{
  "n_layer": 17,
  "d_model": 320,
  "d_expert": 64,
  "d_shared_expert": 0,
  "activation": "geglu",
  "router_score": "sigmoid",
  "routed_scale": 2.83,
  "balance_bias": true,
  "init_std_router": 0.0102,
  "lr_router": 0.000728,
  "lr": 0.00198,
  "beta1": 0.9,
  "beta2": 0.98
}
Below are experts of layer 3 (counted from 0) of a mixture-of-experts language model. Rows are named router (the router's row for the expert), gate (a neuron's input weights, with its number), up (a neuron's input weights, with its number), down (a neuron's output weights, with its number) and show model dimensions 64-127. Each number is 200 + 40 x the weight over its row's rms, rounded and kept within 0 to 999.
After each expert's rows: "mostly gets" lists some tokens that are sent to it at least half of the time; "comes before" lists some tokens at least twice as common just after its tokens as in all text. This comes from a sample of Wikipedia text that the model never trained on. Tokens count by the router's weight.

# expert 25
router,141,160,287,202,185,218,139,218,251,158,165,186,195,196,180,161,171,210,189,244,247,254,154,179,215,212,241,242,245,183,194,177,252,176,217,199,187,253,231,192,281,215,201,168,105,225,226,177,151,205,130,210,214,206,177,240,249,175,169,219,118,261,193,217
gate0,230,175,219,176,150,222,156,145,207,208,248,166,194,215,123,152,166,232,225,250,218,200,214,214,296,193,245,250,145,215,232,226,174,231,253,175,147,208,219,272,224,242,158,201,140,246,214,112,162,183,181,258,184,225,198,154,180,132,210,284,163,205,251,183
up0,221,203,227,222,291,160,251,250,272,218,266,187,188,172,235,172,220,277,162,163,198,211,214,181,169,248,205,207,229,201,240,142,209,234,172,238,175,150,231,257,190,193,160,61,223,166,208,136,141,229,208,269,173,242,229,192,245,248,185,246,264,169,177,257
down0,118,290,221,254,249,252,275,201,273,172,158,216,175,265,192,291,191,133,197,181,226,105,206,139,249,188,237,193,162,181,178,230,206,229,158,176,293,191,152,131,183,208,176,198,177,197,152,233,207,135,209,151,237,201,154,188,151,244,200,213,231,143,162,162
gate1,137,147,301,195,175,270,154,233,227,195,127,207,231,224,107,189,206,247,195,250,294,187,195,230,180,217,224,207,211,196,181,201,197,199,249,204,153,290,194,220,317,223,163,142,212,217,235,241,201,185,199,207,213,251,145,180,209,203,180,190,182,186,208,182
up1,152,170,245,160,187,135,178,208,224,191,213,282,200,182,194,168,181,183,229,263,188,160,118,190,234,209,242,196,230,163,150,244,233,192,157,225,172,180,228,257,289,207,175,205,191,228,206,171,184,232,176,201,179,196,179,195,191,180,145,168,164,191,181,148
down1,209,201,172,259,222,253,205,206,135,218,177,205,223,234,169,244,172,153,112,156,252,173,231,214,201,179,212,197,241,193,226,204,181,240,230,184,275,200,183,221,131,141,139,219,179,209,183,280,216,193,238,237,148,273,273,189,148,267,191,169,194,217,245,192
mostly gets: " has", " had", " have", " been", " used", " won"
comes before: " the", " a", " to", " in", " by", "ed"

# expert 12
router,160,217,300,229,205,135,149,211,199,181,184,188,199,183,205,138,225,132,163,260,243,188,165,97,222,134,244,252,217,192,221,257,218,191,230,259,238,226,307,287,236,204,255,172,223,172,244,68,167,233,146,220,201,232,213,240,243,193,196,231,160,224,195,254
gate0,228,195,293,140,181,258,206,223,236,227,205,195,194,198,150,216,272,178,219,268,224,248,145,208,205,231,213,248,201,110,224,132,180,217,154,248,239,238,272,300,261,171,209,171,138,222,211,156,174,284,197,171,132,255,199,178,253,231,128,215,260,248,261,271
up0,173,241,172,193,143,210,165,156,242,245,245,201,210,223,232,257,163,226,133,163,202,143,293,180,161,294,182,179,184,282,154,197,187,221,253,149,183,181,114,179,271,201,155,237,199,213,211,262,241,174,200,189,225,194,190,215,140,164,195,196,224,212,192,189
down0,171,120,224,161,209,214,277,198,211,191,201,203,230,197,141,220,220,244,204,213,160,232,192,242,283,138,183,172,175,227,159,139,153,142,176,163,205,213,150,206,184,176,217,230,209,246,260,220,215,196,252,228,234,269,184,294,99,209,241,198,138,156,224,147
gate1,197,221,182,209,233,190,207,245,255,180,186,210,227,194,215,166,232,229,223,175,158,244,201,220,233,136,192,235,158,169,183,166,170,224,215,85,102,217,203,239,129,152,236,210,176,218,203,225,162,170,218,153,234,205,239,209,194,239,219,166,188,281,186,279
up1,204,206,135,176,187,246,193,185,265,264,225,182,170,203,162,151,299,177,234,182,196,179,171,217,199,244,249,201,240,230,153,168,211,249,238,194,214,289,203,262,211,192,199,241,218,154,164,220,152,168,202,189,242,211,258,253,177,258,206,204,222,233,228,94
down1,301,196,159,173,147,147,284,184,163,210,196,274,169,245,257,125,212,149,213,232,223,229,191,178,248,173,210,176,186,226,202,220,176,194,220,268,212,205,236,264,197,228,116,260,226,175,187,202,299,195,235,245,175,215,206,189,197,215,140,209,203,163,216,158
mostly gets: ".\n", ")\n", ").", " at", " during", " through"
comes before: " ", "-", " the", "|", " The", "=="

# expert 18
router,90,209,212,182,205,141,219,209,198,174,174,166,146,186,212,257,182,201,235,210,226,236,183,163,225,176,185,285,160,221,187,233,270,191,191,231,251,198,187,186,207,225,174,166,212,272,181,256,231,234,164,197,254,181,158,170,264,272,171,203,181,146,231,234
gate0,215,212,205,206,149,247,200,197,220,107,162,153,216,169,164,189,189,214,145,245,139,257,193,214,168,100,191,176,151,273,128,237,191,174,241,194,230,197,212,151,123,222,138,200,163,205,177,261,182,204,288,186,203,202,228,237,207,220,168,185,196,202,181,213
up0,231,145,183,192,163,215,210,158,163,188,141,186,219,176,111,215,210,177,189,181,135,239,168,215,163,122,215,223,169,228,206,228,187,197,206,210,241,239,212,191,173,209,198,229,191,197,186,274,193,217,149,175,198,200,198,152,254,233,195,166,220,170,229,211
down0,185,200,225,228,235,207,154,212,198,172,242,193,271,252,189,175,187,249,280,209,115,232,105,211,226,151,265,156,169,199,221,248,205,209,186,199,289,190,173,168,274,209,231,224,145,199,205,154,233,178,168,192,186,114,124,188,262,217,216,226,245,124,261,200
gate1,144,209,149,218,223,163,203,214,149,244,239,225,138,206,205,260,164,168,94,263,228,228,222,238,181,147,209,173,239,216,195,281,262,213,224,201,181,241,235,200,179,170,100,176,207,178,133,169,205,152,171,143,216,207,174,242,245,193,184,207,169,196,179,247
up1,219,134,237,209,193,234,185,221,277,162,157,150,226,240,274,205,228,222,291,157,215,223,184,160,231,251,226,232,189,172,241,151,161,128,176,193,243,184,221,243,170,235,242,230,159,160,224,222,237,241,180,215,252,208,214,264,230,206,192,204,197,231,190,174
down1,215,229,230,162,230,207,263,194,155,286,173,208,220,196,172,165,249,148,228,250,188,226,207,178,226,154,161,193,155,209,228,241,218,220,125,177,184,162,148,122,248,173,246,268,203,221,225,255,164,165,196,269,196,175,187,198,214,193,152,245,121,228,191,141
mostly gets: ",", " and", " the", "|", "),", ";"
comes before: " ", "-", "|", " The", " \"", " which"

# expert 7
router,125,199,306,226,228,152,180,249,214,167,181,177,170,202,291,191,227,201,185,182,246,300,204,110,185,186,196,218,142,168,142,202,242,189,225,220,228,209,207,206,216,222,212,168,178,258,219,166,198,244,222,217,222,167,205,225,251,213,143,243,187,170,222,243
gate0,204,178,205,171,202,198,215,193,236,156,168,242,165,171,187,298,185,185,204,245,149,240,234,210,230,157,212,243,186,138,256,189,208,239,190,235,165,221,254,203,178,208,221,114,202,231,185,195,242,130,267,207,139,174,236,185,237,184,247,254,246,138,127,251
up0,207,145,238,180,216,190,237,150,203,219,124,165,182,200,146,221,228,191,169,298,204,177,271,214,196,190,177,300,217,221,174,189,194,173,152,176,183,216,309,267,164,250,176,182,169,244,203,200,202,239,239,235,132,181,192,220,206,124,224,231,233,121,142,263
down0,149,189,148,192,277,180,202,209,254,208,226,260,195,236,240,195,224,294,203,195,168,197,152,193,192,219,195,148,189,146,226,206,229,188,209,287,266,211,198,222,229,144,236,224,218,160,226,160,176,245,149,169,165,199,182,151,242,232,177,150,258,185,214,199
gate1,277,176,224,256,186,128,184,267,330,207,172,266,149,178,118,273,173,243,217,217,202,238,141,142,253,100,195,193,120,196,211,151,217,230,148,241,172,203,244,192,148,174,246,173,176,167,193,185,216,231,170,221,166,216,234,179,226,229,221,222,162,239,252,215
up1,176,167,169,194,236,292,189,226,251,252,234,161,171,160,243,152,228,217,133,163,182,224,202,237,195,217,213,266,191,147,244,174,145,215,221,218,247,224,194,194,190,195,114,201,233,228,206,194,195,286,190,169,132,196,216,214,229,225,170,188,187,203,255,225
down1,205,262,275,196,223,231,207,204,230,185,179,195,196,274,183,188,175,255,170,198,147,212,161,228,192,171,240,170,232,225,267,201,156,146,193,213,186,245,255,195,181,197,173,177,143,184,197,234,177,191,198,136,139,197,200,182,233,213,253,149,95,239,179,220
mostly gets: " —;", "′", "%", "°W", " |\n", " —"
comes before: " |", " ", "|", " |\n", "0", "–"

# expert 27
router,169,259,211,217,207,227,151,185,208,162,177,153,99,221,269,203,283,158,215,195,222,280,212,154,190,211,173,216,199,197,215,236,308,168,162,254,194,205,217,129,215,268,165,189,172,244,172,164,205,204,213,225,244,167,147,269,233,178,89,258,200,124,189,254
gate0,117,249,197,212,152,236,177,233,219,206,198,160,210,237,207,180,210,197,202,142,200,260,185,249,228,216,266,189,205,270,181,115,203,231,235,147,214,259,138,105,95,157,234,214,310,171,184,154,239,191,179,173,271,163,263,264,200,220,208,152,149,226,184,202
up0,196,229,211,226,241,235,215,245,219,264,256,170,178,138,240,237,197,282,166,228,213,210,260,135,243,159,128,255,230,233,189,287,223,187,165,165,179,180,231,199,244,246,151,150,88,187,164,296,193,226,186,244,170,241,133,124,189,156,247,164,209,210,124,178
down0,207,152,151,191,263,230,197,248,171,217,193,199,242,220,219,158,225,166,168,264,187,161,187,199,166,176,165,234,165,273,296,229,208,280,147,237,161,225,231,203,153,268,231,260,210,198,196,196,268,191,220,249,172,166,178,103,203,190,173,117,233,142,130,205
gate1,222,181,174,181,216,273,186,252,244,221,224,182,212,237,198,224,189,150,122,185,190,258,224,163,172,277,156,210,228,205,169,138,202,275,294,239,150,211,285,193,168,234,117,246,237,157,92,207,165,236,192,136,202,247,199,225,171,179,193,188,197,186,109,194
up1,173,205,198,177,238,178,221,174,200,155,192,221,194,201,166,162,114,197,130,275,253,178,142,228,230,184,230,155,157,260,198,155,205,218,264,209,227,203,265,183,196,104,187,214,224,193,252,224,218,276,180,172,238,230,160,231,151,108,168,242,198,258,239,243
down1,235,146,131,171,226,142,226,148,266,119,188,208,128,156,213,222,253,248,155,216,199,181,198,244,261,153,207,156,272,236,212,177,197,185,248,168,136,180,156,278,192,146,151,173,232,207,237,196,207,195,240,246,257,254,182,162,212,225,226,151,158,287,213,166
mostly gets: "°", "′", " —;", "″W", " MF", " ESP"
comes before: " |", " |\n", "0", ";", "1", "2"

# expert 8
router,194,172,246,164,207,155,204,249,212,230,207,253,205,246,271,210,202,169,231,214,245,394,157,141,226,156,191,250,160,153,214,227,215,189,201,238,209,202,277,221,192,172,236,190,202,182,167,147,166,247,147,244,219,234,242,199,216,293,181,169,198,232,192,213
gate0,199,149,220,135,255,192,191,227,202,190,194,177,195,203,194,219,243,235,230,233,205,254,151,202,263,135,212,241,170,167,191,170,194,243,118,251,136,189,185,251,276,225,262,144,179,261,205,146,260,167,183,197,210,197,145,207,199,281,221,239,198,206,267,181
up0,233,205,235,186,148,144,217,233,178,168,116,140,182,269,247,204,221,216,177,269,221,146,226,146,263,177,281,219,217,264,173,217,205,178,288,229,171,154,188,154,228,160,187,223,184,202,173,123,234,219,239,122,216,164,215,245,200,183,260,149,200,183,197,282
down0,220,213,272,245,233,281,114,212,203,208,187,190,161,253,199,147,217,289,128,171,187,217,195,190,237,219,240,223,174,167,197,222,209,225,178,197,245,199,199,133,202,162,249,148,282,249,231,218,279,207,234,191,165,214,196,197,187,270,220,195,227,201,84,199
gate1,211,175,267,116,183,214,218,202,230,132,214,235,79,266,217,176,181,123,167,251,174,173,181,264,228,171,205,193,149,222,183,210,226,192,221,249,208,213,246,223,149,182,194,210,187,161,143,186,174,213,248,264,173,202,168,236,152,117,191,212,195,181,208,222
up1,192,192,233,172,135,178,214,206,217,214,229,200,181,202,146,203,189,269,189,163,220,139,189,162,246,208,204,179,192,257,182,239,143,195,151,195,227,205,198,241,193,171,195,166,252,105,167,139,222,183,178,233,189,254,242,174,183,215,219,132,175,251,188,143
down1,192,213,210,171,189,171,247,232,160,219,250,218,261,247,138,175,206,207,268,219,210,203,177,139,167,264,221,210,208,161,213,248,178,173,153,216,247,107,203,215,250,215,159,233,227,186,160,195,112,217,214,206,99,190,207,229,196,249,144,211,225,161,216,183
mostly gets: ".\n\n", " ", ").", ".\n", " j", " ."
comes before: "19", "20", "-", "|", "==", "1"

# expert 30
router,216,180,242,199,198,158,157,220,202,175,171,182,155,228,245,188,208,157,219,208,271,131,210,120,211,207,221,290,172,156,183,192,213,152,243,239,229,184,249,233,170,304,254,114,118,183,193,222,183,192,177,195,222,163,217,245,283,173,155,200,191,199,222,215
gate0,157,171,169,118,178,227,224,236,200,130,191,198,193,189,197,270,136,171,173,267,191,216,207,189,261,170,213,84,167,194,241,111,163,194,245,290,128,258,217,184,210,186,121,147,150,205,219,179,215,207,188,192,129,260,150,237,232,142,252,208,185,236,145,140
up0,255,254,189,120,162,169,190,246,206,299,239,217,203,257,157,177,177,135,130,190,190,243,145,238,172,172,171,192,131,159,177,123,278,214,185,192,201,267,200,162,168,248,244,174,231,258,188,199,273,236,188,248,146,146,205,199,267,204,167,151,225,154,183,122
down0,265,224,196,185,303,245,209,176,156,226,159,194,191,199,213,115,206,215,177,165,191,95,187,151,215,301,115,156,111,110,189,260,188,249,189,219,227,181,332,283,256,189,187,289,204,237,180,222,210,292,241,155,242,189,192,244,184,209,191,160,278,113,228,158
gate1,189,195,224,222,228,199,195,194,240,133,260,169,164,184,203,208,247,158,239,145,200,230,112,164,209,131,192,151,229,260,255,167,193,269,254,237,195,155,204,182,155,211,276,241,181,162,135,209,207,192,167,177,176,235,209,178,189,202,137,242,161,236,203,210
up1,234,220,139,188,168,200,175,209,130,195,143,220,219,208,208,205,228,218,253,206,179,206,230,124,200,216,200,197,143,227,128,189,238,134,125,165,175,212,187,184,255,181,167,188,227,190,232,166,250,139,248,222,184,166,249,207,281,203,234,193,224,191,183,187
down1,211,156,197,169,224,255,171,157,222,204,231,129,203,155,232,149,157,189,200,214,264,193,183,250,168,249,184,222,207,218,165,261,183,172,166,212,111,222,204,181,213,157,307,249,185,278,193,244,196,181,103,150,203,195,251,197,176,166,180,212,199,285,168,245
mostly gets: " |", " as", " from", " was", "|", " by"
comes before: " ", " the", " a", "-", " \"", " his"

# expert 21
router,114,204,268,228,217,183,223,250,211,246,223,164,147,211,160,229,222,164,234,176,183,262,178,226,314,186,229,209,185,195,224,135,209,169,167,252,248,139,236,203,201,260,144,211,190,288,178,183,173,228,138,209,200,207,193,171,205,229,195,207,170,113,182,186
gate0,212,267,214,180,187,243,194,249,204,103,157,147,194,148,212,233,230,167,164,224,170,218,223,187,217,134,162,180,154,255,143,177,215,219,252,222,230,173,153,176,247,220,145,108,187,266,214,161,186,201,291,196,186,202,175,220,215,177,215,174,231,193,147,222
up0,207,177,203,306,112,176,217,146,217,211,241,225,241,198,206,152,206,276,212,196,302,208,169,222,173,204,210,206,240,221,234,221,208,203,191,154,193,220,271,160,206,174,237,223,197,183,249,228,160,132,112,207,164,175,212,166,190,159,204,269,201,178,191,170
down0,154,212,226,138,212,219,227,193,201,170,234,225,195,209,206,328,177,182,218,143,180,238,200,195,254,160,185,222,211,240,202,239,225,182,198,186,204,153,152,134,125,228,131,145,180,218,150,257,190,221,211,212,92,210,159,193,184,151,144,169,216,265,239,223
gate1,201,135,226,110,194,236,231,288,366,211,233,252,276,178,180,229,135,248,188,191,194,240,147,178,247,202,231,203,223,138,215,186,168,107,221,147,161,217,243,190,189,242,221,199,182,171,209,168,130,176,180,288,179,304,282,215,227,141,130,158,180,249,176,223
up1,174,147,162,269,250,183,186,185,152,270,189,133,192,253,197,248,267,255,231,175,194,218,173,136,119,223,155,198,239,238,195,212,163,231,132,207,244,220,164,175,263,243,248,207,308,213,190,269,242,154,218,129,233,141,238,203,190,175,194,291,220,196,195,195
down1,158,249,193,196,220,203,182,167,200,316,219,186,217,225,219,235,274,159,218,188,201,258,223,238,192,238,163,154,258,215,164,187,225,174,173,219,296,234,208,207,283,188,182,223,201,267,196,230,154,155,237,150,204,229,209,176,198,242,114,272,197,155,212,196
mostly gets: " it", " which", " they", " he", " him", " she"
comes before: ",", " of", " and", ".", " was", " in"

# expert 1
router,176,185,221,143,189,213,176,226,271,141,157,156,185,212,203,214,190,184,165,221,224,213,152,173,222,146,236,226,206,166,193,171,295,228,190,217,237,201,204,237,231,186,150,155,179,164,174,146,132,227,219,198,238,230,199,306,220,190,175,244,145,243,209,248
gate0,219,168,215,87,212,283,188,198,203,199,203,235,179,185,221,171,164,202,135,176,205,219,213,175,216,89,226,206,65,221,209,190,207,232,217,215,204,238,167,176,263,278,159,194,153,184,231,171,236,165,221,288,186,209,189,213,226,218,190,269,195,164,157,216
up0,273,183,182,118,200,221,245,226,238,134,177,164,253,224,183,225,200,167,262,281,245,217,197,231,238,106,213,305,107,210,211,241,236,171,101,229,204,102,107,210,249,243,179,163,112,224,177,86,147,192,247,244,209,162,159,217,224,215,110,176,239,196,150,149
down0,156,216,216,254,214,232,224,242,200,237,198,147,170,179,177,239,154,277,247,149,148,212,121,153,245,238,193,214,251,263,246,259,231,243,263,211,204,90,152,174,183,189,139,217,216,151,201,196,151,261,239,244,113,232,172,217,112,224,127,207,228,214,250,190
gate1,242,126,196,169,249,227,114,150,129,147,182,139,223,256,210,178,131,285,215,298,244,219,153,190,314,222,251,274,223,166,170,183,220,198,174,200,225,205,205,194,189,194,214,199,228,199,181,164,169,225,224,179,169,172,112,225,128,228,205,228,134,152,256,218
up1,193,284,195,239,148,195,278,258,235,192,185,242,250,186,196,225,259,107,203,122,161,193,239,142,97,169,122,215,218,248,245,207,166,168,218,201,199,156,211,197,242,235,193,273,135,216,186,176,190,175,166,229,230,172,256,144,279,206,182,213,238,216,209,169
down1,188,184,180,158,248,193,199,199,123,238,265,249,171,249,212,243,117,195,171,250,202,318,186,255,101,201,206,192,206,214,279,175,241,245,173,219,212,178,195,207,234,226,281,169,195,258,200,206,260,281,217,186,178,264,199,270,209,223,249,219,111,167,211,219
mostly gets: " in", " from", " at", " on", " for", " by"
comes before: " the", " a", " to", " by", " in", " his"

# expert 17
router,163,235,199,211,254,177,199,207,160,203,209,212,146,239,189,153,247,175,262,204,162,380,209,178,195,230,189,221,228,164,140,251,178,141,170,220,247,213,241,212,211,279,202,253,188,201,147,164,199,194,177,258,219,217,212,302,182,223,117,202,161,182,226,217
gate0,171,178,171,124,299,169,154,206,207,162,199,241,167,158,209,209,170,133,240,261,234,188,143,158,302,148,243,210,182,158,246,166,266,193,214,274,244,247,233,195,220,176,217,186,225,130,153,149,212,167,191,200,167,251,159,194,158,143,236,220,193,182,230,229
up0,183,161,121,195,194,213,178,229,253,160,245,265,179,131,157,178,208,159,207,176,279,200,232,185,238,193,165,215,194,233,204,231,211,202,246,152,227,286,155,220,171,176,191,249,236,145,131,271,193,185,209,137,197,241,247,227,175,170,231,219,144,248,255,217
down0,181,180,216,221,168,266,202,163,257,195,196,196,149,177,123,166,101,216,166,186,240,305,201,214,261,233,120,190,144,147,179,243,161,169,204,168,220,223,186,205,187,214,251,309,250,141,252,280,209,211,170,212,199,266,208,238,210,164,200,134,187,253,252,208
gate1,209,274,264,225,216,139,130,196,260,164,134,190,135,193,202,140,234,193,147,205,297,147,205,145,221,163,152,174,180,165,160,256,229,230,158,221,244,130,231,200,235,112,162,200,188,215,145,151,186,209,158,236,256,200,169,216,187,122,134,193,158,209,194,228
up1,226,191,123,106,130,221,196,225,203,191,264,161,279,226,207,267,155,218,218,186,194,220,186,190,237,199,271,130,221,220,242,133,199,191,245,236,227,214,183,239,201,137,197,127,148,178,224,189,177,259,243,230,142,214,233,248,255,282,250,268,257,180,232,178
down1,224,236,197,222,217,228,287,247,150,160,198,177,191,264,216,252,265,176,140,155,207,141,171,205,141,246,163,147,188,202,258,241,130,202,210,191,196,129,237,170,255,172,194,251,193,229,159,199,197,230,165,160,209,177,143,176,194,240,266,149,198,239,207,163
mostly gets: " ", "°", "′", " −", " U", "20"
comes before: " |", "0", "20", "19", "|", "1"

# expert 20
router,141,203,247,213,183,233,186,198,218,174,197,198,185,225,199,167,156,216,209,215,223,238,166,170,254,199,278,215,219,177,191,230,227,212,240,218,195,209,262,204,243,239,238,182,96,224,205,182,128,245,154,227,196,175,192,211,261,211,187,194,143,240,200,182
gate0,192,175,200,238,227,234,219,126,162,197,198,240,122,210,164,166,186,149,190,215,162,180,210,224,180,204,180,126,120,233,179,150,150,280,160,188,200,203,124,157,253,87,163,211,247,157,177,170,176,207,230,178,128,209,221,219,142,199,233,170,177,226,210,188
up0,223,171,173,201,175,231,230,173,246,179,227,214,258,155,205,151,236,174,192,194,213,139,159,145,204,217,249,208,324,139,222,244,141,168,186,221,139,209,229,216,224,228,300,208,106,91,211,204,183,153,158,213,185,222,213,205,211,132,220,270,188,215,191,172
down0,190,184,209,254,283,198,197,207,197,232,228,188,145,201,186,251,216,117,259,147,218,232,257,222,214,174,88,165,175,197,181,214,248,215,203,171,202,188,161,149,188,149,184,190,181,156,175,117,216,186,171,193,199,184,199,166,178,220,227,207,254,244,167,184
gate1,186,157,176,164,235,213,159,199,191,182,99,178,198,253,200,205,197,226,208,242,167,208,195,191,204,166,134,191,249,118,195,161,149,165,239,147,155,190,242,169,220,257,284,223,203,183,156,307,187,226,205,117,240,184,239,192,269,224,248,212,208,210,182,191
up1,215,191,155,145,212,224,225,231,205,148,174,235,229,250,228,198,183,224,231,262,205,212,137,148,240,142,224,137,204,214,132,223,252,176,191,217,119,191,145,179,268,193,276,164,168,204,182,171,137,197,157,170,246,232,199,187,257,156,178,182,282,262,261,224
down1,176,211,272,195,175,208,162,101,189,186,249,215,144,191,225,212,87,211,210,201,241,122,170,227,235,293,210,231,193,187,226,216,187,222,173,173,225,202,266,185,203,146,208,188,217,187,151,244,92,208,226,202,199,246,263,140,230,172,172,228,178,121,189,218
mostly gets: " was", " is", " were", " has", " are", " had"
comes before: " the", "-", " a", " to", " in", " he"